Below are experts of layer 3 (counted from 0) of a mixture-of-experts language model. Rows are named router (the router's row for the expert), gate (a neuron's input weights, with its number), up (a neuron's input weights, with its number), down (a neuron's output weights, with its number) and show model dimensions 80-159. Each number is 500 + 50 x the weight over its row's rms, rounded and kept within 0 to 999. Numbers have three digits each.
After each expert's rows: "comes after" lists some tokens at least twice as common just before its tokens as in all text. This comes from a sample of Wikipedia text that the model never trained on. Tokens count by the router's weight.

# expert 27
router:451405490472470531526455556456494486467524569473485451506598529451525511558445473565532473498506536496451424571558446466491480474505435563531471404416429547477525527421462596494475476502589489496633531449560416547570501471483464555504497522
gate0:526515487605470536579482562485433471533492453467512530523476434482564435537640395435510492458513473510575480441466546390513512476574466487443513468454485546514513493533565467548474451455451491505542469455431519485486524519511503539380441492
up0:513497461484482460499464456562476495595610364486512548460573514535563449510519533461485529407488525604519417414428458478474485452497570430424587448588537603576568554481503475511445483481477555519515477515443540487480517556557567472509497575
down0:533534525494564492549485417544471472479460577571448543434512547535363550526460460543362504548468514483522548509443480525534502445500487396520466617386578489569526481538510463537539479557408567457520521544512405553584535542508511391521468497
gate1:490431483553514529498423476422553485504568489440525457606489499509479478446471505559516526413587536504527528419502493512606552494575505510432486476453497490558527555452523521474426533456525493507452581540607548490496566445494470542480517487
up1:558448409624494463534439422493436525485491473484541463541538529529487484456520518482515533390518587431504514499463450562491513589550563513538405565495477487472601582533535483481385581453518541472446515553521536453476627481503364451531505492
down1:533531450559527498495414480619486483450475511356501464476477479441427469458444536495507509435545517560445393464500450485479515635515561427433427517433512497420532535515488578510504452492533489439545536600455533416395530523432440498569487524
gate2:486573538465419579409515447477458490441456603533434509518416455464536518588492524556523499639532465493504617560486581431418552460523455517529440489531555471470423456406439516549507502516501515521500548540526403502563480564472458520477518501
up2:536432447523446527526556577653510522436458505430360469436539581461472461514505564524506472534557659541476534479429492556589470557530491559393450432535448537573486551507529507488609512506477512563498416450465444505535464525449476456491460431
down2:531447541479486572505489464527420508497553479470482481563586499542521498586518516477549510541455506474523503548505427458539431627563637489534519382561513498490534378490518510547485477504528425464495484446489507513581554547495571550413550557
gate3:489554516463499468557493489516486490546472481488540487508524512447475647518554559496437450487502587401517656508457534503555456508580472517501465508432475496479401450455474531494491458455492507456508478553475516393493442493441552410601602419
up3:455513603423576422511504508539522430488509413388533527509502522477520549406488443426505466533534575446450465512358492543552549539577393499472505491576553491528513537494483429503470415564453572475501449477468552457469496478480466543441524532
down3:438535469577512490550582467453508428429500523524481483525497364369574444567553449513519460563534487515460519555508578484469558475557517593573541511494494411481436416516442539552490511493509591585473563610521480667454425501473544474513604525
comes after: "b", " B", " b", " |\n", "B", "g"

# expert 18
router:504498565517519543495509496446465600537478469412501465593526518456577524446451469508503466469507491459499445529513407508585476469469502572544496553464451540531434497559397565483436460429633465602560532448487406521553462382572535564533417544
gate11:514455482570454497522561460497509529519500471434553535426416429495470434514583499600527474544580506537509499512579605523510440465483490507441542589441390566471392466493468535541481457411634526640477549488546520504625516512515494572552438476
up11:443515499444422502494520459514465514448418513415438584538518512534525408471508586517569522543378523483541488449544550582567533488508489596463504524504494608456497502436529517536444522425485504545441447474537507509575506437507478570465468483
down11:500569537569472487486421417476495550491564459418390471537531495511439558545512474523567523501533583598535524594485501532566551477448429490518460520466451536461449538473503546451525583531530505559394473499558535369522383523473560465502454477
gate12:516463518513503502486568611604499515503492477402585503451510501496401557453577533533537477534468469457597391598529489520459500420404575441410545491555463493490527541501454455625559511551477481530537552357544528454515503420456532535546414525
up12:488526505482543438455488474398523557522458577502478448595419514554533362471577550524517468524501497523423504543484454473480428516480533503527514535476508404520511466472529517539519541523465476472407454609467562545489537513406522486482543433
down12:467553370513575480542450467582504530503491419558451512566410469411478398485495452524484560484509496493487501481534444529465484554486545490462536471505443516447442524429651589466440465504596479567518463567419519445468504542473520377509436497
gate13:395521492553600535550500461591436441487458526413466481544465530597525542492535519549524534426549527564468471474489456576433495519437487441499479442405501500611535465539550496464527482447440553536476508565492463546534557566477495529441486471
up13:470463522529441527534536516543398528476444434490477478547589515516588471473532573475487460479509613546519581497484493463457409433560586567544491380575515511533566539517459456549465519450465542512524416442581522497527577441551477479508434513
down13:555498500569522506479458464413487524570499443572573505552551558423454419554534561448464515443534520514475365588400494472578511460437515545547472538520540548478481470578503463498506368587438540507513488448502509507504489371492474500526483472
gate14:585536470410481489479515477518494453475438425455569490577462520474546524506460476469501491489522519463571484480400576459363517441468467585500421492524502606436513637521457454514496522498534573579481544499503410483559518471502488523529563525
up14:511515463455422490494541464515562495516528421393513499515439501541541544515467521443565468448506469512528511440488539433526437456550451460421436534544476543485450566454473458479428500506542562542438461553518447486527472474525605521487507397
down14:417504667431531456488516540554457376571502495493529574403516518577482562536467492503593552518601493483495557553555571515531508527502474553494503525557440492501477441476465536455515448530456554478453487477537483419523456464502567438468573565
comes after: " ", "1", " M", " m", "M", "H"

# expert 17
router:561524480509409539539582460434461493425491428475484430466539527435519471516410395509496542516537488462455472467475525518614539530439431544512436468467542556551492476476431544463468386466561501515566528469604391580614468526544484507548486483
gate0:478456559458433514481587434455524532452532497539408495466437513554493519557426670500538531502556481519421495471517544495489430507488510519540520508548453493551422448418453465507540496489532564595543425520476628444446465491547605509531525562
up0:452455489561547435537500534471477439512530589528461468450535412539559473514483506465443473482495565487384481484569574435536499596541520507519449445592434468394487561574522482459494559511515441535562424477553624535458593485556523462535509502
down0:464532608504471458571584602476455512582519529446530408460571507541527446480455480531471535448506502511409566453443518478492390419505354505453516513587426536512533470496499395509507481488486432600431599530542436605606429509440469463468528548
gate1:454477519509597472417574559508482531492545561519554447535501492478452498463467522493527454478459393545414586506512502423464547519488478556603429498553542454448470515502439453468442492549540470591483510544573592540449446477503567557492578567
up1:534541507628521527476512578474570516512504584410451466607547453579510526436563495496477494455518460480400480479491545399434507478481504414509520477562540459465528513586559529563534522540485556587480429524504536534563481462521417569452484551
down1:425545488516472495553559482478470444448588515409475427554444393513495512468502554505533508445589526540558485554449432437483395595648523508409514460540467475422452475487451429491572547369515473495480513513520455522538454517496517441453445529
gate2:479538504540514489571485563426533595519523526538578482515470457517557522443511399550527459485533456485479488487502526493449526445503544516497479464522399448482501481526442527545525417520550595432530424578585515455499507493455646414582454521
up2:493522440528479543583487529490516547424565471496486471544539430518591497484486524472476419567498504484581546502447539490573438552590384454482494497581433570455410471552565537453486533474536522511457470620440495483533513478491433496510492438
down2:508457465520410555534644486471467501502481386483540596463526547524519498458480502494418464527462532502479600498434613487441516526538382434479488432601486574449422534559473486457457441481526427544583531518475483451468562541513592447516580425
gate3:532493478513455541545462506469534509546509602444487493427474435523391528520469556418498443499567539529450551493551504513468475487457475488494544450462480534590535478448495504563538519478471460536447434525423484511538588430450606451440539556
up3:552518520545487545553469412577558463505626533587421496532513468542543614559510528558556452409469567470481513493479459494473481456428472468402481500566517492503445497512554524489515499601483543484439413543486465456505545506485490538588518499
down3:452483475606556530449565399578501518529412548491532398516466523463493545445460478513484454449527453480561525532466441522484557454503505583447549427595517545535548498522487539489523435435440516507521545433530460419487519547498507453580496527
comes after: " p", " v", " P", " V", " T", " c"

# expert 5
router:496498489528391416564538580460455583487495496496556429563491453407552451498492435516466457473455469571505478530566483552592466567474465569522503535390464573504435482500442466509497385514605471546586460481444490621531464523494428503501553563
gate0:524459481475395430449477507589451491512493505612465529434505438594450545490470557472448498505508562502444508501502507513543479413492549495547551472594556447441519544482610502498512415482497453441550421532486473448532518540465521527536579438
up0:502492501555643442602524477463600495487517476518428493584558565456527455494510505488476539525516553474528519469572487484477423524488479521440594458610433485544538445486478496556491490547449525490437515467474501375490480480494491521548437508
down0:570571495526484484391521612444569455510568552439550421525472529440500489460456472551384456535534371511466468438529431499477473502521475561536470480532471485424483432482584576552426505503546486547511530531532560454506500506445512439581529487
gate1:553362458606485550446429504574490428492520453555470493505546566537503471633483480469483542480566555536521483457511480461539433498455438449431566518459457588419574535487451543504462455568525572502427447431423423433537484446508430482515487484
up1:577432500472565547537394420495548487511521395515495363548511522563543495474571461419409488479459439496464461419513493556439499575512469477413575507544475527528500475456411464473499463541480539431459471497431547455636449429486494391561456551
down1:486502511568560485433537484527557518438519361464470416536462521490534490482449434481511507474497430558385512487521470508531430543457497555562469429544522480489503525541579510472505559488615472531514465549452471427547503615417517502559547515
gate2:515456507487411390534569399547585455469492470487435507533574588497475471463406539519456551439463535432508488519457485619460408492536582482468485458552491547558474541532514488505518443500469533551488456515502541499528489485440622435505411469
up2:465395545551415520507470524512508533530551459470579479528483376583493521421443472508488544391431512543561444601431430458422495453499456516412465541509498436491571476552502568512458445577482536415423459556533474517527487573516534509523526566
down2:514490470473545559450458470460524482520571500494514560539506464471488614503444536497449546464452533507618465519525516446494409556447483469424431462591498451488473560563532524450593569416388489450499447457595505452550487492597513522505518513
gate3:501448538465434444507501515605516427523496479497507397571606555471423549418503501524419553589496563532533474552504611493526497518453443458495469530492441417443451474451543473458502468539481424419548501487486485490565490459546487488545528475
up3:523533441448421488450464500563544577539556498554547607490531505449566542566440473479502520569556525444453548518509494479449497428510582419464514515486480450452589622513499460467416521421433515487503478482438473463451486516518497432505433474
down3:439467584474468547500482539454453599467582505445487416433533499510552421525535533438482548540502525552452586485549568459459503426520480500444548518453501527384535545551581508413483516492517435525540513587547414441482523497518502446543414412
comes after: ".", ",", " to", " the", " and", " a"

# expert 21
router:450453590524448606546450532432465511481457513388522452550511504453500500473428492538492511477477487497546460501560452526507415567500455563558509499446451553524586500450426572436482444465581562516592543458501469596559508440555482572509535514
gate11:526502408492568482551514565405540434483436485451477551482446586424569446511569464451541526525488514496586564436530465530468508477458435565528575518413326424472492496461451573503443491506442435474485504466472565416481481417521482500463518447
up11:454489559481490444546568530430500469583498477523479512459491517518492468555547586410466580475489545630529489406546487519501548473479548545440442443544489499490489432417610497398611554581460529554409532509429480502459435495495557507439475471
down11:484523563463583368509530572477499500425563518558486534376538478478519508460468505404639414472481505499486424543485551486609496513476533483542532503462467542500476436505520506471564413485535561577438405551549500519520404527553517439488525513
gate12:420512386534412471472513492562513577498437450589516493484482577501462493440523513435403429542513584558446518497430452517436459598611405487573446471657513418535503503457519486455436467507493518585503537552549496464428511484488454567440510550
up12:484488510612465524496533541499528550404524477480491473507438563557509513621468510514408473458464562522541472514388458420488363533525504525478478519548449522537440499544487552494549493444396535476445487488513496481421458477483505471520476579
down12:527487478484475568539490464466411498577531505456525530540527484489446498474431514488444496471559550477464505540499542539547506535448465479539475491582449580512424497507409522521537365595551483585461448431515517499506647580549586466507517463
gate13:386557558432493566443445524488481511437472480400439603502520504443492497457577470518434405411491500616513536461518563482530441443480482501492604465493602537493527458542542469520431491604437461536544538533497473454472426413484595426493355469
up13:484477455499533464490462441488570488548533436542461525481565459474492494448509581604552483463422412489568561489429523455608592509509456511437523522484523531412498540523493506448566569584493589470417387487531513416475469485468451507552527547
down13:501464489584451499429505457548528474497485500418572449538517572498526422504526509526417489552465462399492544483606486547563486512560522511495531459539524613468532416489406461461505442517521443531482519550530478570434548495451486496486553484
gate14:456507452530570530400530571443575473502506499435443419565445501526484487516486511527545469526432489471535551473447443413457499447489446431498585478521531546526447527411504486518477631522495469535491537560519556504475460580592538496404493585
up14:382476459567471456495469614483532475525479556459518404454431537484516573468485483496392464479434488531582603491517437439449492476482553466506562512467599533582521510477558506601453447473486516540404466513472524513459539471601532501523499543
down14:521567536421473546466550462368541482436485417524542530412451470403512387488529515431528450544488528501552515476489558501539554508543559480428551510504505509451592546512522580559515533558490497509433498482505565504478564525559415470440533490
comes after: "2", "0", " ", "1", "9", "–"

# expert 1
router:556501543508467554566497500390445543476530498459522459505534498416577529479418465515563470460518522436520420462445495484522533570507426502526511474458508574532526500466490522500469447448602450468630576443493498576549483570521493603446535525
gate0:496549565513491516403473592550535525505534411519532536445499555404436499494456513439479466551493525456570449565531616484472433609510512451551538515474511560494470542444485506434433548536489460551577481442451430448529530503518578578458386494
up0:506441584516529508537506456515466535510450539447501529474602453481505516485562474525445458420482432532504561459548496573589503440423487515483515470496446412483521586475596498447573524585467543414467508479488510489518494591472462468542461506
down0:437500448496460445565532497490472536471514498464420387485494541491460386471499425589466578506524463470456494571573432562453493583496539429440504512444522504575517468485537484435499500472407460502520559458586540403515513602559556491467478521
gate1:491492493429493523448494465450487540500436488630541461449508433421428584437452501449469492486446552560516507440544617370530505457508556509500596570512505467481466500592596481530483509581518525434467468544488593432436538477534509430413444578
up1:502534534464544464452476490489535421480537489485453537460440563518464511479484564534485459488436386548524626473525504515483419527472474510496428477535548541500466558451484454501517513560492570482413443552539593406544495449416467412472548439
down1:505495515503419492566472477499464407503556469513539373442454498560464553483523505561485468405466503469481518471494456539471455580564479591507463552459449542413435419479467484498480512422541495391537479572552549493497415480605432576586466454
gate2:504533451504436537452570533549491553510492547480409525461581600493532506510464451482595456552449466406442525525507527571527539514494431529446536472504448500424442564543524534532435528473533474615553524476480518543446454450440389528492494482
up2:488502404512515536503507545458514487555548542458494520532455612566454561485491507497546474501557524500393545496531539526467406534543514424525576472399532461505453529521594469550505548493552621477433461499452597432451516472494522494491452400
down2:411465419464450591525554481574579490528548633513533499554537542490529530431491456466582475512483435469507467473531566566516456478590502451450530474548498493582483533536525529404573539551513493551470542417583521518503499470485496533415430481
gate3:537490509397529482529558398459428457504449510403566492513466533498493516461415470475493531454443524417570450399477478492464476521486458557491516486518468518556540542471479506531464527505504433515423602491431569476517464440484472530608509432
up3:492516446504480514516474583483538496535553510588408532485517492634451403539591475579480407508482420543506505556535499401535515464498568511479460516463430489440536548525546445545570470560475466421467497488460558463481437534447370439437490556
down3:547443433473514516495542532551552431451570464491426521562499534478490519457359441470437485546495402626490485519424622528531451558503545505535547608511479550470537492466438551460543470467392533553504590528530483369481450466429487436445506543
comes after: "p", "c", "v", "l", "it", "t"

# expert 24
router:417462554556466644564448506439480504457478533415540450507530524448508519496427473525476494467473460513543464503515429510502417573502427576570535498466486561521586515458414588462481431454570547525591556469506463598556501446548504573511538542
gate0:505531426459545497510521482546531598541504491562526551521421504524610453552520525566570500479619342468461510555372468466500533458532491484481415431486477489512451579514523563569542527462516557630464524521462482536495442486480466538449516543
up0:484540481480551534518393580523617524413556450480479566507512411463429560462602606506529519522491612443616447438495416578522496501533545520466491530525500521468486440494501553401467469537500423468509455493567449493490558477474500478547505450
down0:505494585568480549477500508533572500508475488555497501498530523551486444496481540518526475548442511532517443501517485411552453543474517435548546537494457443439505502502544473535409369529625506538578486537458497439532579453533518522526558524
gate1:532510451593504427475492510524453654591615438470432530562555508475490462478624577390511463454440469579489528528487435520484552518475489425519574484471530493488474484537480445482502485582452546458520506529499536486522453469511469603536516452
up1:617497584499513585446498551403530510501567523548565439510502590465447538394452520492436425547495614523439471538594479572453424500559489417465463513403547557518492520564466422579485520566478460443495487565537556500395530420514515456456447381
down1:513471530436464449513483584506498420543590461585557577547544458524572483515424583485362500506509555508592520479578449431472527502478575529548516497518419538433464425574501535489438541391501418514514476424536389537491521568540495403488579459
gate2:561508551542529561496555539552533456478516548415495455452485551564540508504508528458475429466523489610498497434467548538577591465543426438513579515548538527500538513546497411504580509502428597475525519500498545374486493514477558506440495546
up2:406568512403409488486484550442499451552561557472536554397495435496521500549496514576496572495391510543413521599515491450410511483501509506487539481472495445506484576407527527546525453498520506426383487526559501534496520477515520574561563444
down2:508422490549497428499479547513395486471468544473507512501556484475554509456527496456458544533484552540529497511513529471493526554398519518402454551546483403554336427528484552558521562453610436540517462525372464537468465469463519542550489500
gate3:513516471410503476445482520488520425435509546572512452470364514505573536569502419555431412480463475457514466488489485568380522474560518472553497404481499488503513558453562473477475478502504503466528532510531595498404477545532520450504494518
up3:465505487551521426550549584459532487524446521544490605538451506503501557467672521497446569453465438591485495474521444406569395461503524485456476450536473522552509490397446484458510483485471541561478531564511514572474526538496515431481516535
down3:513494489473495529585452481584430512478496580503476416504379414603496484465517489511512512491534477538432500482457486473598460559500477477434458551458560421505569485492489554593487571470446505460490603467468428496496538530491490582537491440
comes after: "9", "0", "–", "2", "8", " ("

# expert 0
router:411451574545474620559463524434476518467494546401523451530515521439503517502441489526486487456472468503546453506516414512487397569494434589551518483451474571509589503448425589440488423482558551539589546463522465603572522450546502556519560526
gate0:561575520436496529470450408539455452526498515603537587483576497471472560441512493527428462574470477506495483528412600471551548402422509476496509503494583465496537614532544478511436457485549410476535622513449609471516547494486481465522483535
up0:461564536577529476460528511529511446425540536463533476555459373540483561447482501426536535479546657480499518468525506435502485504460450534452531450577524528603484561546499463530489476593417453507468504490458517480438466471494484546483535512
down0:510505479591495515488572474493472513457472464554467602559377541448515452441455517504486585410464526507541456518459551510594451495500500550493542488442478474431475437513523579509421513613511455452589512560551474549412576480457487462491530527
gate1:520533523421555508527496473614507607475531496504443459492502545414451419496584505507554483525481529454514469535616427560457508446549548560563522471445457508561486544562477464523467508526460453464491434549441543427551613456467525480572454557
up1:386484462562583491458502510488483473541542529489577431511512529459512540466548480477595534557544431533508536511498497527506557531477496428544442505537414528579537487572559481475529586471431431475414422544486506417409489480506499410455424609
down1:577607489655573490426541546465538550430519520555515558329496460496495444522407506443532388545479565455464502485452457523494504479508613491529534477575435512429503458407560514470541560433470480430508540607463483451557582504552542506474480514
gate2:495543524546488475498564550517432460555439527538579522506495479574528423502496504492464563544545441419548388467434468406569571543581490470442452536562518458510520445526551506432509553478533479450451484488438526493563463580493384474572524503
up2:468431533439483520519472569516609440483477498483475533387571496522468507432528482384581501525443497443457580504565503474476409467542556618485486382548487492481539530520497436439491510535411512489497458468499614435534567516548573477541553439
down2:508492497507475582415521467468494462502472420544536562479440606466508558492398546596506552454434537548489532486516472609547472495514524428557489517476439385478496582548567430447519524494472535455461532549488435480453481485533469410556479504
gate3:589356466416534467467470479587509445508470565596528505478387412533495475515525454517450493534462553498506539490524578528425581374475491488499560479489512491493464498514480479464507537529463419571493486510411576501393512480492506481488606470
up3:477562460417493576516500479446556595456592410549560495417519398566522518524514559502502518480555388526536554482483585500609484497471505472477496496521518518414503471439589430464439555516473521465528467569605511482574461551453552453505534400
down3:562485485421433564508557543555468516472457571433529500573505530514447453401510434487528536442387538567502509407584527468530457481526505459348482454534449472514540421504430514479495501535571483608498496512437537477566482561509516553511593457
comes after: " |", ",", " to", ";", " and", " a"

# expert 4
router:545460513494430488585581501522460541530465472454535431563569480483550490562459464482551501456515506477507472452577449476530565567458490608492436486445458506490419413545403528485559456421619541620620532478462423557576443492591478482521507521
gate0:504438416466419553426553540490547465513489499493417494512492474554524501523524524442549482562457548563571493560437479519582520465548427453452538465488430494533595466555517490493493478435540520479494436486561457438559543511539491462473391482
up0:454531514470528521582476503574495486375501428527573536480492531506462575420503538462478439521468464441424470430573485486411497544563571532533573497466510535455464515397411572448570432572528474513456524504538550515452473505415561534488604454
down0:526484467540454467432526448550518561448547495555478491501473434501406549474473381567505469529503435482515461511599588496476434592428452550486552594430558553526470489518508587511493504523524509463589516575499583479400374546511476517477520568
gate1:549475501594465548461437524529438466607444470448495436536616514388474502443645387452578552490457502485514537505522528508474522586438445553480619511453469438577419463479537525467435457507462486537484499532513473478540518428484425575546502480
up1:494388452572481595431479584518464352567419382489541427546525451492422560478575452468502496439517503506513566502523540529481511505484445553463540497428554502561512431498451549508410543536537525559523594486464489435620547447486563506516482514
down1:496543455488529539551540487492437506520468511579502529527537568567452576571500500459589497430457494431508514446556503500494474519548440511471436427490509474457433487464523504500562543514541505486518539448582437517461585507375534509549576499
gate2:504608515413476494613487513475499547507490470466539486454439576497478517448490605509512457456475427501463429546474508494535547510550489471460345505501467504541504471456466412427546502430362527430377454509465497564472531622462544574536521510
up2:435390438454491508464546549415404487446468560502557520507506547422472490547472561509448507502544484519490497529490501534554461486507569490556511533502508480529502546469525458491539552528551471506510456548564503528460437445570401464509510624
down2:559502529478441574553584514471481451499453486557627554537458517394500576498558559523474484516528509514592467527456531499441497498602506646465480506484489542514534515396567416507435503480384468545527584416476362518564413458426556470459467543
gate3:476496526515480510484639546418560456505472532498512514499499542429502434483554484465484487467444534568436550473486486516537504560560471481472511460520499423438442450545451579584546432408442537538507461529435423499501519430580494511494479443
up3:624425421558501441511455567576594477531540465522506532506501532457621534503560432465420564395529477582447561496448493420420521443507408465437497532531458518461485526535492532595508504600477590497478577502499479535500539467457506557488582507
down3:618432550509494423496550495405561493512473455502518527524606490506511442566407547491482519420506481553609540411497516401476478460506494519454509556483505478522516680435499533511517555533515466558523492539425444549557365483462479478482581476
comes after: " the", " a", " and", " to", " an", " of"

# expert 12
router:509428509497449475577592472457424460515444535432546447517585437507498447515490478567509525415495522444555487540522524491590507531506516584533472477454488569551461434526464465513495505416514531501528557447484496620542510471535519545487477520
gate0:452503494610482502397513555483525488466400573488444476463431499527566506532413549513570468478546422366503468532521481449440433460526579481529496553438462527451501536497470498486534551535481474507447535573530520517441463619568520463567464422
up0:515517519437553461461431520561558471513468396622474506546507488467509548457539461605444524551456568532551478530514574411493436483459552441460499568550589523463495425512522455495585474465482446491501548415508491446443486380486522547531517375
down0:419515542439540595641509555447582470538524539559470542541551559551500467543572495474491512524538509414461481455507494575404461498462585477528548482585525461504472427505439503471427430488505435475549577507487525510575499428482508479479500462
gate1:462606551544581484552533533478555606428508511465477484469462513410400556499536405445429480481442506430485466543580419476543450575526530487627500475568494457521415486446459472529449488526422458526433511488495496516503524558465519527495504464
up1:513547447499426470437543495556425580559551480496471469580553464411512505544501458507480497418528478489381448459548504566462516506463461621495512476559416484407441479523553470592492484392506531535499527463583463469455552544474460481575559507
down1:457421567535403518445446561487506609546561563519550601437531511519448492546456406503498446498447547488481501564438502503508523559490446479523523348512439514470347495532480510482495529506421497476441556532441400443468493602492494532472549495
gate2:674494624491523477505515421493499478490494434438546569536459493491544471500444523449479522452502651584463518363472535530556474377510456461459473481584481523482551535520519424478452544485532535532449532468417521494497497460550467473497520533
up2:569531558474433440539509469535469517496484579494429480521464534536407545396504520529454462491509490505428473503576499566472491497481600501562509498498452535427456411472494393512509548479464468514435457433508512586548479569429569480521594505
down2:399491554485499486429506521520537517533483524514532422421515548443431509475535471556508458534559525507551527485483389527540507481484585552530498504427546446479611459475390549499561520526540407489576547402437543515411570475437457464501545508
gate3:520508564475440472434506494558468492558400466528535461518522482536489540542550550432440576499554400456467483562433551533524559488458533519506564483533588456463515545513598514432493443547481471507554485489453488457562471513525501515477552459
up3:461523478477529427531504484503608496522501527535511525561547544536453447341643468501476628526381501470557513585510526531480396440445510482498506532565453537513484435477451410475504491467470548476510449501413544468541515421477592482520475470
down3:492369474533560455559545503515559577446537426588423471540408508432486502494470463515499538498482488540510500446556487518458515500534542550557578564517442567544516492501398485473542529523588421480539426424536520497580517552534479536460423463
comes after: ".", " was", " is", ",", " as", " such"

# expert 29
router:465522474622466563507546490458429597452388545498462426494557538394503480471460466583472461540466495433476456504531411546472483508480545518522519464488559524541450457546494513497490465480573509587590503411500471541595479433555548547450508542
gate0:545500500563446488522485450607513559475492557528443460507508491464458512442538424411514581572560479497568474550424493480569442480508514535423503508473490426462502548498530530516465559517562558507532429453529479474485429398430418577549648510
up0:606516511490482535404509506494482518532516523484571550518508528531570456550351507639523463525468531449524503467491548534494476572496368466587508539585450585526513509504465443543485493536446468441447490531450529418512573445492509487427412462
down0:435433492537508485465563533476480478512390490523523517447404543455518514518499507538478417520389517386531454480494420471464546588522639439517515492540541597476405465570524537546393462426550503607453508479555559487589486505431502500502517471
gate1:505532584488441483520461433454472467468489435504504525452446444570457542513409529386507499508529573463434571445490527497469467452556516530523453487535546493455543355509493517498463380463501491579452504603490424471461473521570464556565534529
up1:555505510480462483416474412539506493500482507614468569458505411531452506542519513440515465484536493495533515473415453514629506454447491439505505530492530521511522538493540462508505394514579426476571484385524451448525511475563441486591474527
down1:518553503509459543551399509474661480564517632472474512539553524512546481505518531565525569504496564562482574413549605543464421461461498498531488543531587533546550498462564477460529480510430412476407466448494521438463548466523537468456437557
gate2:452507543520494483496472496516564517439500514483492466562489462499576496550559393544563474476518547491519512573496425437572437469475515509495405565487463521536451501465442462375470440446526504547536513583472517571563517472568478518578461563
up2:538507539496537424449443457484424499536518524549514543514538517605478517475521537422445511545513417568463515452561520506497477517554458457514562460507574514488511479535513432504468642539486465544539446543478498522492479584400432558606542417
down2:506538479438439526462454467545524486466542498432477466588492560562429430467537551494516503616583570486394595484611553550461397550454444413541494514375532547467462487429402495547498469487560468481428486578493498535583449469437522468533474491
gate3:487522527476471486536441505420490557624519514512522519464517491571477475526563562487448449500437476528453405538552503539504464529547431455551506491475419586484530447416408586451543488363556498470498480442480546555478510463471552601461484556
up3:424467580557524527478386482466553470450473550505464477437534468482495486471440564500542474586507491618411516468459454515423477468498490448503524443555491615550510460486499537532506531508494473494454495478485476560456523549406479548497520573
down3:448447507540561479524444471432531589553535459553502510474444524505472525453562471515579475528429534619425584539483487590495478562443498416494497543444382556496550458579441516468521545486532518525512441551468437487429489588523481513513395512
comes after: " ", "1", "-", "°", "3", "4"

# expert 11
router:420464570550470638566454517441486498480492541404536459519511531440494511510434500521520481470448454511551467504522429525488385572495425589565517500454491545530581497458423595437477436483566569515591556465522465604557514450555519570508550535
gate0:440520447559515501427524520370546467525601411533513593481464446556493559642435526577447513575459505477479530477447502556492526497539454480450450431509450437471547488541555495585539499477521502499523434527468632510441497575502588465494460485
up0:517570437589546526512458454390525434528478486505442526452529428487441487547575471522615387538408482504559530476542432466487478488498500490507408479521600443467529521488572562488520537472510533501483493500482660491502468437407537518587517487
down0:488530483475538565483521557467555478517473466578374591477438492476572541523544449561460537384536492460538523547460424483552537540560509447541548549421455529537529505452471519508461503501387454521508486435484421522535427516572555454417586470
gate1:538485472457448444467511496568447457592520440607636469539481489423506474430547440510445539477512562460502549445468532550539552462549590454416507510464557502446385505535580459552487469493482473550477484509470501476471518466562544493443477429
up1:491538481534560512474441421460539447426610527472512519476467558588460483485453460523460473463441450548387524540575449527520530571470573498500532441489542564453585509394545443492465529446481551548441569592604491498468595545442577543568544453
down1:580462469460402481424548457569474572502450483470489519448409581480553533465483444536447560465549556488512461512427528557512459500442615489556511523466522543445408522515476544515464489501634387473514467528431523573471506513623497476509482490
gate2:499595500519493524335463414506530556491524468534545572543536499404498546465620559513524541567401540523468425480452539527409498532428485444478531505485508483444522486509530501506434552443447557419537462544532556436444496464644470512549561475
up2:555439493482530471637489535537558469501440578518469514439458461505423469518416494403520481477571458528439493432537496440452485413496588491507401491475555520479512521573511440493591442661508496497447450527453517554490520538398457546548522531
down2:449513511555470559452513427532478562540552455487540498478672443452610469510516426511535422586493520539474592491475552537504529463432465502485559509508484499633537435591523519406473514528598482496517524594485506464452429447439513498512451490
gate3:576482527476502502490510445612450514640406494583558470495539417385467382459466591533464522563493555482500555405504534442446433491479547528515471411503455518524504453541477420523470469519454487559442392509495568504514510555562405504445468535
up3:442497523450493415534468477418550453451524611604545547505490549556486577589528492510434475511512574486394473511466461511546439546567439460571482501511556438474462497481610531478442478449436528511419456520595502441477570471447498425506579505
down3:431508532488570459478510551436589515442466508452510432485594532496566458446575509511473471448543503495465509561492456517492499498518514534491505453481423581451489571525510564425484506434548518518408540536481460461547452458561596533484503535
comes after: " |", " in", " of", " L", "|", " on"